From a checkpoint of a small mixture-of-experts model trained on Wikipedia.
Size: vocabulary 32768, 122M parameters.
Experts: 40 experts in each of 12 layers, 160 clamped SwiGLU neurons an expert, 2 picks a token, a softmax router, 5 empty slots to pick, a shared expert of 128 neurons.
Below are experts of layer 3 (counted from 0) of a mixture-of-experts language model. Rows are named router (the router's row for the expert), gate (a neuron's input weights, with its number), up (a neuron's input weights, with its number), down (a neuron's output weights, with its number) and show model dimensions 192-255. Each number is 50 + 12 x the weight over its row's rms, rounded and kept within 0 to 99.
After each expert's rows: "raises" lists some tokens whose logits its average output raises strongly, later layers aside; "gets" lists some tokens that make up at least twice as much of what it gets as of all text. This comes from a sample of Wikipedia text that the model never trained on. Tokens count by the router's weight.

# expert 8
router:63 25 64 75 60 73 45 53 44 46 43 47 70 51 63 73 45 44 41 50 59 47 75 23 39 59 72 57 52 53 40 54 40 41 38 45 22 69 29 58 47 38 58 67 45 57 53 55 34 52 45 45 61 26 47 41 37 59 52 56 41 48 51 37
gate0:61 54 43 43 68 47 77 51 39 56 47 37 44 50 58 47 67 44 64 51 67 63 40 67 39 72 38 46 47 40 40 35 57 78 50 61 22 41 51 69 69 37 49 41 46 44 43 72 66 47 44 13 43 43 47 29 47 44 60 63 40 58 63 60
up0:46 45 81 53 46 56 28 48 66 38 49 54 55 54 59 41 51 49 33 29 26 47 48 44 61 51 63 46 50 61 50 61 47 48 55 40 48 52 36 54 56 82 62 21 59 59 51 55 34 57 67 77 65 48 67 47 28 68 48 46 40 28 43 28
down0:34 52 56 68 68 50 33 61 49 43 42 57 47 58 62 32 67 53 32 31 52 60 18 38 59 65 60 55 44 51 53 45 45 68 50 56 28 64 55 63 34 68 45 74 54 43 68 49 53 56 43 55 61 58 47 46 42 50 58 64 60 54 35 35
raises: " major", " small", " large", " significant", " new", " non"
gets: " a", " an", " first", " one", " two", " other"

# expert 0
router:43 57 70 53 57 53 22 42 55 48 76 45 45 25 26 45 62 31 57 53 29 56 59 41 60 45 37 33 78 52 41 76 38 42 60 48 49 54 65 64 39 45 47 65 43 40 53 46 68 30 45 43 61 47 44 67 56 26 44 62 53 54 74 56
gate1:33 70 50 36 46 59 48 59 63 34 52 58 35 70 45 52 41 28 64 54 47 58 49 42 39 62 55 44 64 46 47 57 58 70 52 20 52 70 65 60 47 61 49 57 54 47 49 46 44 55 35 63 59 63 58 42 39 44 69 52 56 85 71 40
up1:58 53 36 50 61 60 56 60 80 49 57 44 87 53 62 47 55 58 56 43 49 54 49 73 19 41 30 72 50 45 63 48 69 33 67 66 46 54 35 62 62 32 47 61 58 39 46 60 57 43 45 59 60 59 55 42 40 47 56 61 65 58 50 34
down1:46 45 53 42 42 37 50 47 44 63 58 60 44 40 68 55 65 41 59 33 75 66 49 54 52 61 49 59 58 62 40 54 59 58 54 37 22 60 37 44 57 30 59 45 34 40 61 43 43 48 48 51 48 39 53 41 46 56 47 44 17 44 30 70
raises: "\n", " |", ";", "\n\n", "″", ")"
gets: "==", "===", "/", " \"", " ==", " ("

# expert 14
router:65 67 38 28 70 53 29 51 45 53 62 81 47 74 47 32 76 55 46 38 54 41 61 38 61 43 38 74 40 51 49 35 50 49 71 47 53 43 49 59 66 59 40 48 59 48 59 59 58 57 52 22 48 53 25 88 63 47 64 59 37 42 58 55
gate1:62 53 66 49 54 56 53 49 43 46 48 56 45 38 55 40 54 49 55 41 52 57 54 34 50 39 61 52 52 45 40 56 46 63 45 33 43 54 58 62 67 58 54 31 56 43 38 69 46 30 52 53 38 49 55 69 60 24 42 62 60 52 55 58
up1:18 52 23 44 59 26 40 49 53 40 61 43 35 69 57 36 43 40 49 44 29 61 47 43 57 62 58 66 47 42 66 51 48 45 29 48 49 50 40 41 47 31 39 51 50 65 45 62 70 56 56 46 59 28 50 35 77 58 60 61 29 47 43 56
down1:64 57 56 54 63 63 47 34 45 65 54 48 39 30 50 50 43 38 44 73 63 42 40 51 39 75 37 56 35 51 46 42 54 52 47 45 75 45 49 40 50 50 49 50 72 47 48 50 43 67 39 65 73 40 46 46 44 70 36 49 50 51 49 57
raises: " |", "^{[", ";", " /", " artistic", "ي"
gets: "2", "%", "1", "0", "3", "5"

# expert 24
router:28 30 44 57 58 53 43 55 29 57 58 48 42 50 60 41 47 29 46 62 53 39 19 54 18 34 39 53 38 63 57 44 51 52 56 59 53 52 61 50 56 48 49 48 45 41 83 44 40 55 59 40 42 63 26 38 45 56 46 44 61 45 38 63
gate0:41 39 40 35 40 51 35 44 49 44 61 52 32 59 72 63 64 61 58 53 42 69 45 52 70 52 45 56 45 60 61 46 34 60 47 57 55 69 45 47 49 37 51 61 53 63 36 51 36 66 53 34 52 31 64 48 67 54 44 33 55 55 26 59
up0:21 67 52 44 39 52 45 24 46 56 60 41 51 37 57 41 51 45 43 59 50 23 42 41 49 48 41 48 35 35 59 59 38 42 48 43 46 48 77 52 43 41 45 46 47 64 44 33 45 52 55 71 49 57 36 23 50 49 47 62 46 69 44 55
down0:25 32 48 52 52 77 53 45 67 46 54 49 27 65 44 30 49 60 44 56 65 62 54 24 51 38 28 28 60 72 59 41 57 63 35 58 39 41 44 34 45 58 48 54 35 34 56 46 53 53 52 61 61 52 44 59 63 40 48 61 64 71 54 68
raises: " own", " next", " Creek"
gets: "'s", " his", "er", "th", " its", " their"

# expert 3
router:52 46 60 65 36 42 15 29 59 48 79 78 53 33 58 47 53 65 51 53 45 49 83 45 65 44 65 71 46 27 48 49 47 55 45 44 59 35 38 52 40 40 61 50 56 41 51 42 54 41 36 72 64 35 42 45 49 36 63 60 56 47 72 43
gate1:32 35 50 47 63 42 56 37 33 41 56 50 40 47 51 58 56 55 64 23 40 43 67 57 36 52 37 53 44 59 39 31 54 51 30 50 62 39 49 46 45 58 49 59 56 54 51 57 45 53 59 60 47 64 48 58 46 54 49 58 39 54 38 67
up1:55 51 59 62 47 62 48 52 48 19 84 36 53 52 38 58 50 49 49 47 39 38 59 39 59 59 56 46 46 46 72 52 36 53 45 55 41 52 53 45 58 42 43 65 47 55 46 45 42 42 49 49 41 36 44 58 75 69 52 27 33 52 67 49
down1:37 59 47 72 61 61 67 26 60 43 42 43 43 45 47 54 58 38 34 46 27 25 62 36 47 77 30 59 46 33 51 44 30 37 40 45 76 64 59 53 59 43 52 34 39 66 62 44 38 59 40 71 56 65 68 41 39 47 35 76 59 45 66 54
raises: "2013", "2012", "2014", "90", "2008", "100"
gets: "–", " /", "-", "\n ", " –", "/"

# expert 35
router:38 48 54 57 57 76 70 35 43 59 30 64 52 55 23 48 66 54 53 46 37 44 45 57 52 51 65 65 35 63 48 53 55 42 40 62 46 67 54 59 57 40 52 37 33 37 55 42 49 59 52 33 57 53 53 41 54 48 44 68 57 56 50 34
gate0:32 39 46 55 39 59 52 66 68 58 62 78 55 67 46 52 57 18 45 44 63 54 35 66 36 41 58 55 57 35 49 26 50 43 28 61 61 59 53 50 45 67 37 60 66 52 48 54 34 58 48 65 52 44 72 53 56 54 41 60 57 56 59 54
up0:38 50 46 38 14 58 47 33 55 48 74 42 67 38 54 36 59 45 50 48 47 59 51 57 62 55 22 58 42 54 29 54 57 73 50 39 56 43 56 52 56 40 60 59 39 48 44 54 45 44 63 63 40 49 35 52 49 60 59 54 51 85 62 50
down0:46 70 54 59 77 66 70 55 57 45 41 47 69 43 39 51 58 58 27 62 52 53 53 84 44 66 51 59 41 70 54 50 28 33 48 61 66 60 44 57 57 53 55 38 41 37 33 49 39 34 44 24 40 55 44 49 44 47 47 70 59 32 44 51
raises: " the", " a", " his", " its", " their", " them"
gets: " to", " from", " for", " into", " on", " over"

# expert 34
router:42 62 45 54 71 67 50 53 64 62 36 68 50 47 36 57 56 57 36 55 56 41 79 37 62 45 36 51 63 50 37 41 54 29 37 34 68 61 34 54 42 29 58 66 43 58 46 43 38 50 20 54 58 57 30 36 68 59 38 49 43 53 80 41
gate1:37 57 32 34 46 56 64 34 50 42 36 43 46 49 65 56 41 46 56 47 49 76 39 52 37 67 50 44 76 55 35 45 49 48 43 55 78 45 71 34 45 53 44 49 35 41 44 28 47 57 50 66 51 36 48 60 41 50 64 64 40 66 28 57
up1:33 60 60 40 57 73 27 49 49 35 45 63 57 56 61 62 44 53 45 57 77 45 50 70 59 50 35 58 48 44 84 46 40 66 54 48 54 43 34 48 51 62 38 29 21 58 27 45 64 50 40 74 45 46 47 50 52 83 65 32 47 52 78 49
down1:48 56 71 43 54 56 50 46 67 67 45 53 52 24 50 36 25 37 48 47 58 42 50 49 59 57 49 63 57 65 73 40 75 51 48 44 45 61 54 71 46 52 29 64 62 48 40 65 32 70 54 69 44 52 28 64 39 59 40 46 73 58 62 54
raises: "%", "th", " kg", " consecutive"
gets: " 1", " 2", " 0", " 3", " 4", " 6"

# expert 22
router:54 52 43 47 47 44 49 51 53 56 49 64 62 54 21 59 66 37 54 51 62 52 57 13 53 59 53 59 69 69 52 60 50 71 31 32 38 45 51 73 66 50 28 61 55 32 45 51 48 32 48 53 56 41 33 63 36 69 54 31 53 58 73 54
gate1:73 60 42 22 37 63 49 54 44 48 73 40 41 55 51 61 32 55 60 41 50 62 67 46 45 55 56 64 52 77 35 40 63 57 56 72 74 72 59 48 24 60 63 56 49 63 55 67 41 56 54 68 47 62 30 55 53 45 59 39 43 38 76 44
up1:56 66 50 61 65 58 77 55 51 52 38 39 37 59 61 37 54 74 55 29 66 44 48 52 80 42 35 47 48 55 38 58 56 45 60 46 13 14 34 27 56 64 62 47 62 53 43 73 44 58 46 49 58 37 35 31 51 52 58 43 49 64 57 38
down1:45 46 51 39 68 28 53 40 44 45 10 48 63 38 31 38 48 59 46 62 74 34 48 55 55 45 54 50 64 56 59 35 68 37 48 24 42 40 35 41 37 32 54 48 57 54 61 47 47 41 43 42 44 61 64 48 48 63 39 61 58 41 31 55
raises: " 2021", " 2022", " addition", " 2025", " 2023", " 2024"
gets: " In", "In", " May", " October", " July", " June"

# expert 36
router:46 51 78 36 40 53 50 59 43 62 39 39 45 50 59 64 62 53 50 52 51 32 53 30 52 48 46 50 43 58 41 38 65 54 25 64 38 69 42 65 56 40 55 58 49 68 31 55 66 63 47 38 61 42 39 42 44 46 74 60 50 51 53 43
gate0:61 29 45 34 65 34 40 43 53 52 59 69 46 56 38 64 46 59 37 63 44 45 50 48 59 49 45 54 89 57 53 54 49 39 58 58 57 53 48 64 59 34 73 54 49 57 27 59 40 58 45 42 46 37 53 60 50 69 59 43 47 33 61 44
up0:32 52 50 68 39 64 41 49 62 40 66 54 46 50 49 43 59 52 50 56 35 55 43 49 48 41 63 34 58 38 31 42 55 41 52 67 45 41 46 44 66 42 61 64 45 48 38 54 51 71 54 45 37 47 52 60 66 61 64 58 44 58 58 52
down0:51 38 38 60 36 34 59 51 22 47 49 35 40 60 55 48 61 52 54 41 22 32 42 30 52 41 47 56 54 50 24 59 44 56 65 37 37 54 41 10 66 51 58 47 47 52 46 46 40 46 44 54 60 42 52 58 48 63 43 56 52 42 39 48
raises: "**", "pt", "iles"
gets: " ", " —", " New", " 0", " c", " b"

# expert 13
router:37 47 34 50 37 25 40 65 30 56 41 52 46 60 17 59 59 37 53 59 40 60 44 70 54 62 34 34 26 56 34 35 37 58 59 36 19 65 59 58 60 35 66 54 71 55 40 39 53 43 70 74 55 46 39 40 63 60 61 58 72 37 45 58
gate1:24 53 60 43 56 38 46 49 61 53 51 48 51 44 50 45 65 36 59 59 43 43 41 25 64 61 50 40 58 47 30 55 50 45 28 60 62 48 40 57 52 33 38 38 56 55 50 79 52 51 67 53 63 51 47 46 53 48 58 62 43 31 45 47
up1:46 42 50 72 58 38 44 64 51 55 57 63 46 35 31 39 63 25 45 41 38 37 57 67 58 31 42 28 73 51 51 45 56 60 56 54 40 66 36 34 60 54 54 38 46 40 57 51 57 50 62 39 75 44 48 51 76 36 52 47 76 43 51 59
down1:47 29 11 61 41 45 33 56 40 52 66 30 44 47 19 48 51 51 55 64 41 44 53 58 46 29 55 40 44 28 71 55 58 59 54 31 53 64 36 61 46 60 44 77 75 50 30 57 41 55 42 47 45 44 51 43 57 51 43 43 58 45 46 34
raises: "\n", " and", " |", "|", " Incumbent", " in"
gets: ")", "\n", " ", "\"", "),", ");"

# expert 4
router:56 36 55 33 56 47 49 69 52 49 37 51 27 42 39 52 57 59 59 28 48 39 76 34 45 58 48 27 66 51 50 63 61 53 52 62 42 63 62 51 59 48 71 63 40 48 65 27 32 77 54 36 36 48 42 16 61 57 66 49 61 64 30 55
gate1:49 56 54 51 49 16 59 48 45 50 33 64 60 40 57 30 66 37 57 46 50 50 35 71 44 67 45 57 63 58 57 47 58 39 59 59 36 53 55 94 48 43 74 45 48 60 68 41 25 29 36 32 35 51 47 37 56 52 39 40 70 46 48 66
up1:56 35 63 19 48 46 55 43 47 64 23 57 15 30 45 56 44 47 52 56 59 55 31 34 47 52 73 41 24 49 38 61 57 68 62 41 41 29 49 48 53 53 54 53 50 63 45 51 45 44 65 54 75 49 67 42 43 40 68 53 64 45 28 67
down1:51 34 61 54 57 18 67 48 48 76 51 53 62 41 44 31 56 39 58 38 53 52 54 49 47 50 58 68 63 61 44 53 72 50 51 69 67 32 45 44 50 33 45 48 33 54 65 58 47 71 61 64 60 30 61 51 60 36 63 46 51 51 46 52
raises: "unt", "agon", "enc", "any", "ich", "ist"
gets: " P", " D", " S", " B", " K", " W"

# expert 15
router:49 58 34 68 61 53 44 48 50 63 33 55 30 66 41 54 65 47 54 59 42 41 43 49 63 62 68 42 58 62 45 54 59 45 50 65 38 59 48 76 48 41 46 67 40 47 44 36 42 48 58 40 54 54 53 48 39 45 44 49 59 53 49 36
gate0:46 67 57 49 51 25 53 37 52 42 22 40 52 58 63 54 69 60 60 62 60 45 35 67 50 32 49 57 44 46 48 51 52 26 32 45 57 52 68 43 57 62 63 25 48 47 50 15 51 55 57 34 56 50 77 62 42 23 72 48 47 46 42 42
up0:62 66 60 37 51 61 55 47 52 46 39 45 50 62 36 48 67 45 32 45 52 41 48 59 30 63 60 34 44 61 39 34 36 58 45 42 43 56 35 50 47 70 49 46 45 84 59 47 57 59 52 65 34 48 60 50 70 59 37 61 66 53 36 60
down0:76 31 41 54 57 73 34 72 41 58 55 35 42 61 44 64 50 41 59 46 58 47 50 85 60 54 62 40 40 52 64 48 23 60 69 31 54 47 47 47 64 32 38 66 59 53 41 41 46 46 45 28 66 32 48 70 66 60 46 64 52 57 41 49
raises: " the", " its", " their", " his", " order", "ject"
gets: " in", ";", " on", " at", " during", " from"

# expert 38
router:30 48 37 47 61 36 50 52 43 62 45 56 41 70 20 59 53 68 41 50 51 26 55 60 76 40 40 55 55 23 52 44 45 41 70 64 11 49 43 47 55 69 67 53 52 52 40 73 44 71 49 43 63 58 62 45 80 45 37 56 60 47 69 59
gate1:57 61 47 43 67 64 59 53 26 40 58 75 56 38 57 53 45 73 44 53 41 41 36 51 70 55 62 45 49 43 72 64 45 58 62 58 29 57 48 55 36 48 48 44 52 54 53 54 49 46 63 67 44 26 63 76 63 53 30 38 50 37 52 74
up1:48 63 50 52 47 47 39 62 65 67 49 49 48 61 71 42 53 35 43 32 71 49 45 42 44 49 45 48 60 65 57 60 55 37 50 45 37 27 55 52 59 54 49 61 45 58 46 63 63 41 59 48 67 47 52 40 55 53 53 52 69 43 46 38
down1:35 47 64 47 38 40 41 59 57 64 42 40 47 49 72 38 50 53 39 34 49 49 61 39 33 49 39 41 58 51 55 52 47 48 59 60 56 72 53 38 63 51 48 46 60 67 33 63 44 37 62 49 51 54 37 52 71 41 54 49 45 56 63 30
raises: " a", " widely", " an", " not"
gets: " was", " is", " were", " are", " be", " had"

# expert 23
router:56 69 52 55 52 40 62 53 81 62 66 38 53 61 52 51 48 51 52 49 58 52 54 65 65 51 30 52 81 63 80 38 35 53 57 69 56 41 50 32 60 36 46 27 54 54 47 41 47 59 54 29 48 73 41 41 61 54 39 44 52 67 44 29
gate0:66 61 55 53 65 35 41 70 53 54 39 37 65 37 58 56 71 51 39 37 29 21 32 48 54 24 43 54 40 68 31 64 50 64 43 45 67 57 43 52 61 42 33 52 49 53 34 44 43 61 39 76 47 52 56 64 37 65 38 50 70 50 49 52
up0:23 63 60 49 43 44 63 51 67 65 55 53 46 60 36 54 47 35 53 63 62 48 78 52 56 76 44 55 20 35 49 53 47 68 54 44 48 57 49 45 43 59 42 67 41 55 57 65 58 65 51 62 32 54 73 65 55 48 71 56 52 59 35 52
down0:38 40 56 62 43 44 44 55 31 63 31 38 34 38 57 47 45 55 63 35 56 57 48 37 50 62 36 49 49 61 47 74 48 41 55 49 47 49 55 63 68 59 65 43 55 42 64 32 37 33 64 60 63 45 63 39 66 58 43 30 57 35 33 42
raises: " ", "\n", " —", " released", " s"
gets: " |", ";", " 0", " —;"

# expert 6
router:23 65 37 66 53 46 48 29 54 38 61 45 50 31 49 30 34 27 46 49 58 50 36 68 35 63 54 60 55 55 56 41 60 43 41 47 26 64 52 45 47 39 58 63 40 70 55 52 56 56 20 38 43 67 67 48 63 37 37 62 50 43 51 50
gate0:40 70 55 56 39 31 13 60 70 41 44 47 53 53 33 62 44 47 49 56 55 59 48 36 64 35 55 42 69 56 42 51 50 63 74 50 59 38 62 51 64 52 70 52 43 69 39 52 45 45 51 55 29 58 54 50 54 31 40 63 32 29 53 64
up0:58 65 71 48 38 62 57 35 68 53 48 64 51 54 49 36 52 45 54 41 39 52 56 46 55 55 41 43 34 50 56 34 19 47 58 60 41 37 28 50 52 46 49 37 38 46 72 71 28 42 49 58 44 29 42 40 61 48 72 29 48 57 31 51
down0:38 38 60 51 49 64 46 46 49 62 80 51 47 67 66 38 43 51 46 40 59 61 52 34 36 60 33 50 40 59 49 49 39 31 42 44 56 39 66 62 67 43 28 58 46 75 38 36 43 49 29 57 59 59 45 53 33 54 41 65 50 64 58 50
raises: " the", " his", " a", " their", " its", " an"
gets: " of", " as", " for", " with", " by", " on"

# expert 32
router:54 51 54 31 51 66 41 51 22 58 55 54 61 50 53 43 53 56 62 56 52 53 33 35 40 57 22 54 54 43 66 53 47 32 63 47 47 63 35 55 33 47 61 37 63 22 47 71 62 57 52 66 49 33 46 43 48 70 33 34 44 34 54 67
gate1:43 38 49 38 42 38 46 54 44 46 47 39 63 35 53 61 53 60 39 49 49 49 35 48 32 41 49 49 44 52 69 49 62 72 51 59 50 75 43 45 44 41 63 57 50 57 37 53 45 65 39 34 53 59 59 43 40 33 58 36 71 54 70 69
up1:47 56 63 59 71 57 41 41 63 59 58 57 43 62 59 50 63 41 54 73 38 63 31 38 48 48 21 59 58 49 47 64 41 28 64 60 54 09 57 52 41 46 18 48 64 32 54 49 65 41 55 63 67 59 39 50 23 61 43 69 49 25 59 58
down1:47 39 60 64 44 63 48 69 46 34 44 75 49 48 62 61 64 41 55 41 51 52 55 66 59 54 59 53 28 52 50 57 40 47 35 54 71 39 69 42 46 37 39 42 34 62 70 82 47 44 54 68 60 73 58 56 34 64 41 25 55 64 55 57
raises: "do", "oo", "red", "inth", "oon", "ment"
gets: "i", "1", "s", "S", "W", "2"

# expert 19
router:58 52 34 57 43 45 51 32 66 45 29 67 54 62 52 50 49 52 40 41 48 52 30 53 52 49 42 40 35 49 58 50 39 57 71 52 42 34 38 61 40 58 44 39 44 52 46 68 50 42 54 63 40 41 63 37 62 47 83 48 70 27 64 66
gate1:44 50 66 34 50 61 77 42 41 48 59 53 29 31 53 27 53 43 32 55 56 34 48 66 44 54 29 61 71 75 72 39 26 25 39 57 64 58 54 35 54 61 63 55 68 41 70 54 48 55 48 57 47 68 56 40 66 70 70 58 37 49 54 62
up1:40 35 32 62 58 64 83 56 62 37 66 38 62 41 46 56 62 27 39 48 35 71 67 62 60 50 48 55 52 40 36 28 66 37 70 45 57 27 55 43 40 46 65 29 63 53 36 56 37 60 51 64 46 62 34 54 54 35 38 48 40 40 54 53
down1:56 46 55 40 58 58 47 72 59 47 39 31 38 24 47 56 46 63 51 53 36 68 50 53 36 68 34 65 56 43 43 43 46 63 35 51 38 48 47 57 41 66 45 49 53 35 52 50 28 69 45 51 41 48 53 47 62 58 71 69 34 47 62 15
raises: "f", "ru", "His", "aff", "related", "Her"
gets: "-", "\n", ":", " -", " –", "–"

# expert 5
router:70 32 20 63 54 67 24 51 50 56 61 63 44 53 58 49 37 48 45 48 52 44 55 14 56 44 69 49 38 34 72 51 47 49 40 58 47 33 40 36 65 44 56 29 40 49 45 38 55 55 46 36 41 50 42 50 64 48 39 47 31 56 37 66
gate1:37 50 57 42 58 52 47 14 72 36 64 58 54 49 61 58 44 48 54 52 42 41 49 45 38 55 62 37 57 35 38 48 59 74 43 47 37 44 57 59 61 55 50 40 43 52 29 34 47 52 50 48 42 45 46 52 68 25 49 42 38 33 38 47
up1:69 48 65 34 43 70 30 55 36 40 49 57 59 65 64 54 68 31 46 49 39 52 53 52 50 28 52 58 58 48 47 76 55 70 66 21 67 47 76 30 44 39 60 43 56 72 59 38 33 47 59 87 72 64 60 41 53 63 32 63 39 63 24 37
down1:51 50 65 55 75 71 44 68 66 40 43 41 58 57 65 51 60 44 51 53 36 43 73 60 57 56 63 30 37 67 43 38 53 33 49 61 50 59 42 66 54 72 53 57 58 25 55 31 45 38 54 40 50 40 53 61 19 40 56 55 63 51 54 41
raises: " first", " last", " makes", " combined"
gets: " he", " that", " it", " which", " He", " who"

# expert 2
router:44 58 41 62 44 59 28 35 52 47 59 41 46 48 28 52 47 61 52 33 53 55 60 39 50 36 54 43 57 36 60 61 52 43 41 56 45 43 57 59 64 51 59 32 40 31 47 47 57 46 31 48 56 61 54 53 44 49 44 52 49 40 50 64
gate0:57 65 34 43 49 46 55 57 54 40 65 63 28 35 31 58 40 63 56 72 50 56 54 44 53 55 49 53 45 48 52 63 68 53 60 36 63 53 58 51 33 31 64 38 35 55 57 38 57 52 46 50 45 43 47 56 61 70 46 32 63 65 43 52
up0:73 35 52 61 55 50 20 51 70 61 40 48 68 36 48 43 54 52 48 27 36 30 79 37 70 37 25 51 56 43 67 49 21 48 46 77 40 57 46 49 36 62 37 60 40 43 78 68 23 50 36 59 43 64 49 51 51 43 41 29 50 41 38 34
down0:46 36 35 56 51 77 55 34 53 43 64 43 49 71 77 49 55 43 34 51 49 36 44 53 48 54 48 70 64 62 21 40 48 26 46 63 43 48 50 42 52 40 52 37 64 59 18 55 51 69 32 49 61 54 61 47 66 46 42 57 49 60 66 53
raises: " the", " he", " his", " a"
gets: " that", " also", " not", " after", " when", " years"

# expert 17
router:39 53 60 39 51 47 15 45 39 57 54 72 40 72 36 61 49 26 64 65 18 38 43 17 49 62 55 33 79 67 42 29 49 56 57 32 73 53 33 56 69 37 51 33 52 54 46 27 42 38 41 48 55 35 59 58 56 46 34 57 33 33 53 46
gate1:29 37 49 55 36 61 72 41 00 47 32 56 55 50 53 18 49 49 52 46 61 55 62 66 52 39 44 33 42 52 51 40 43 55 36 54 36 84 45 28 48 61 46 40 47 45 58 59 49 79 42 55 48 44 58 37 48 37 28 44 53 50 50 47
up1:50 55 62 38 57 35 36 51 24 62 35 61 38 47 48 52 43 38 46 64 39 69 39 44 63 67 50 45 42 47 52 47 29 46 55 55 58 39 44 47 45 56 53 42 32 48 45 52 66 41 45 60 48 54 42 65 42 51 44 22 51 57 36 56
down1:40 78 46 58 30 52 39 65 45 55 51 61 38 54 70 78 36 38 36 61 32 49 53 29 59 59 53 46 50 47 58 52 51 57 33 47 44 35 55 57 43 30 41 31 49 65 32 57 59 34 55 51 44 33 69 45 72 41 45 70 52 61 53 43
raises: "|", "Other", "==", "-", " Other", "In"
gets: "\n", "\n\n", " Insecta"

# expert 10
router:54 51 79 53 57 60 68 35 62 50 33 40 58 40 65 41 40 36 59 59 49 54 55 23 23 74 48 52 40 61 52 59 43 35 57 43 44 50 48 38 36 68 53 52 59 48 39 40 73 50 45 33 39 23 38 25 42 65 44 64 59 53 77 67
gate1:63 48 39 61 55 47 45 54 62 71 41 53 37 62 34 26 44 42 54 59 41 47 68 47 66 69 56 40 53 40 25 46 66 67 55 33 73 49 50 53 44 52 59 47 63 50 23 51 43 48 64 47 30 74 41 76 56 49 52 57 61 58 45 65
up1:28 49 64 57 59 70 41 33 61 48 58 75 38 61 31 61 54 30 44 46 38 54 41 69 26 60 42 39 25 45 50 56 53 36 53 42 57 41 59 61 32 65 64 64 63 23 46 72 71 66 31 42 63 30 45 44 69 63 73 59 44 66 39 43
down1:28 57 62 52 59 60 32 69 52 32 43 40 70 49 62 49 45 18 55 60 50 44 53 56 35 66 65 49 43 46 62 28 30 54 41 57 38 46 57 73 45 37 70 56 59 53 48 61 34 51 38 58 65 62 49 47 47 49 51 46 68 44 54 25
raises: " original", " whole", " same", " entire"
gets: " the", " The", "The", " American", " States", " United"

# expert 33
router:65 52 36 61 45 38 68 47 48 62 55 58 64 53 56 39 25 37 46 47 49 65 69 61 63 42 42 46 38 38 55 41 50 36 61 57 58 63 36 39 35 59 46 45 43 36 53 46 38 41 40 75 52 40 52 60 38 58 33 60 30 33 48 36
gate0:33 44 46 48 54 42 56 35 77 53 45 55 54 32 42 28 48 32 53 68 57 44 60 58 46 34 58 68 77 45 52 33 56 62 61 39 49 41 44 42 48 33 45 33 29 35 74 25 39 63 42 76 40 37 23 26 57 64 36 52 75 28 39 54
up0:58 43 49 58 40 52 57 46 46 53 40 59 53 53 62 47 52 35 58 45 60 66 45 53 41 45 40 62 46 56 61 34 52 52 61 62 33 51 57 42 53 73 60 53 48 60 30 44 52 41 41 51 24 65 48 53 38 31 61 31 52 41 43 58
down0:69 53 53 66 54 52 73 58 52 57 34 56 52 58 62 37 77 84 50 42 64 48 24 60 41 51 45 37 37 61 45 55 52 39 45 40 36 61 34 56 34 51 46 91 49 61 43 65 54 53 33 49 70 58 67 72 51 48 26 56 35 62 61 68
raises: "000", "rase", " meaning", " Jr", " resulting", " although"
gets: ",", " and", " or", " &", ".,", ")},"

# expert 30
router:68 62 63 53 51 57 66 55 56 44 36 44 45 51 34 52 53 60 57 56 64 32 29 59 54 42 48 45 78 61 65 54 51 50 63 63 36 54 41 51 56 38 57 49 65 59 30 54 62 56 43 52 56 50 70 55 57 36 75 50 60 30 43 37
gate0:41 52 75 38 50 49 41 57 58 56 51 69 41 51 47 51 26 58 51 57 25 47 75 49 39 67 45 36 53 54 51 66 55 36 47 58 48 32 34 24 46 59 43 34 30 55 48 72 67 46 55 59 46 53 61 34 39 78 53 61 56 58 50 19
up0:53 50 32 66 56 30 44 41 52 47 40 38 60 28 43 46 36 62 67 56 54 51 41 47 44 45 41 53 55 52 31 65 23 26 41 63 47 48 32 44 37 55 42 38 62 48 56 40 45 45 75 38 43 22 55 45 45 42 41 28 63 46 52 87
down0:64 39 34 56 69 51 56 53 41 49 54 36 47 49 59 49 51 41 65 49 44 56 48 21 59 28 46 47 58 61 45 78 66 47 46 65 22 43 34 49 39 30 52 43 63 42 31 40 51 53 55 47 64 39 55 71 65 32 28 37 43 50 43 57
raises: " ", "\n", " —", "\n\n", " n", "ins"
gets: " |", "|", ";", ");", "|---|---|---|", "];"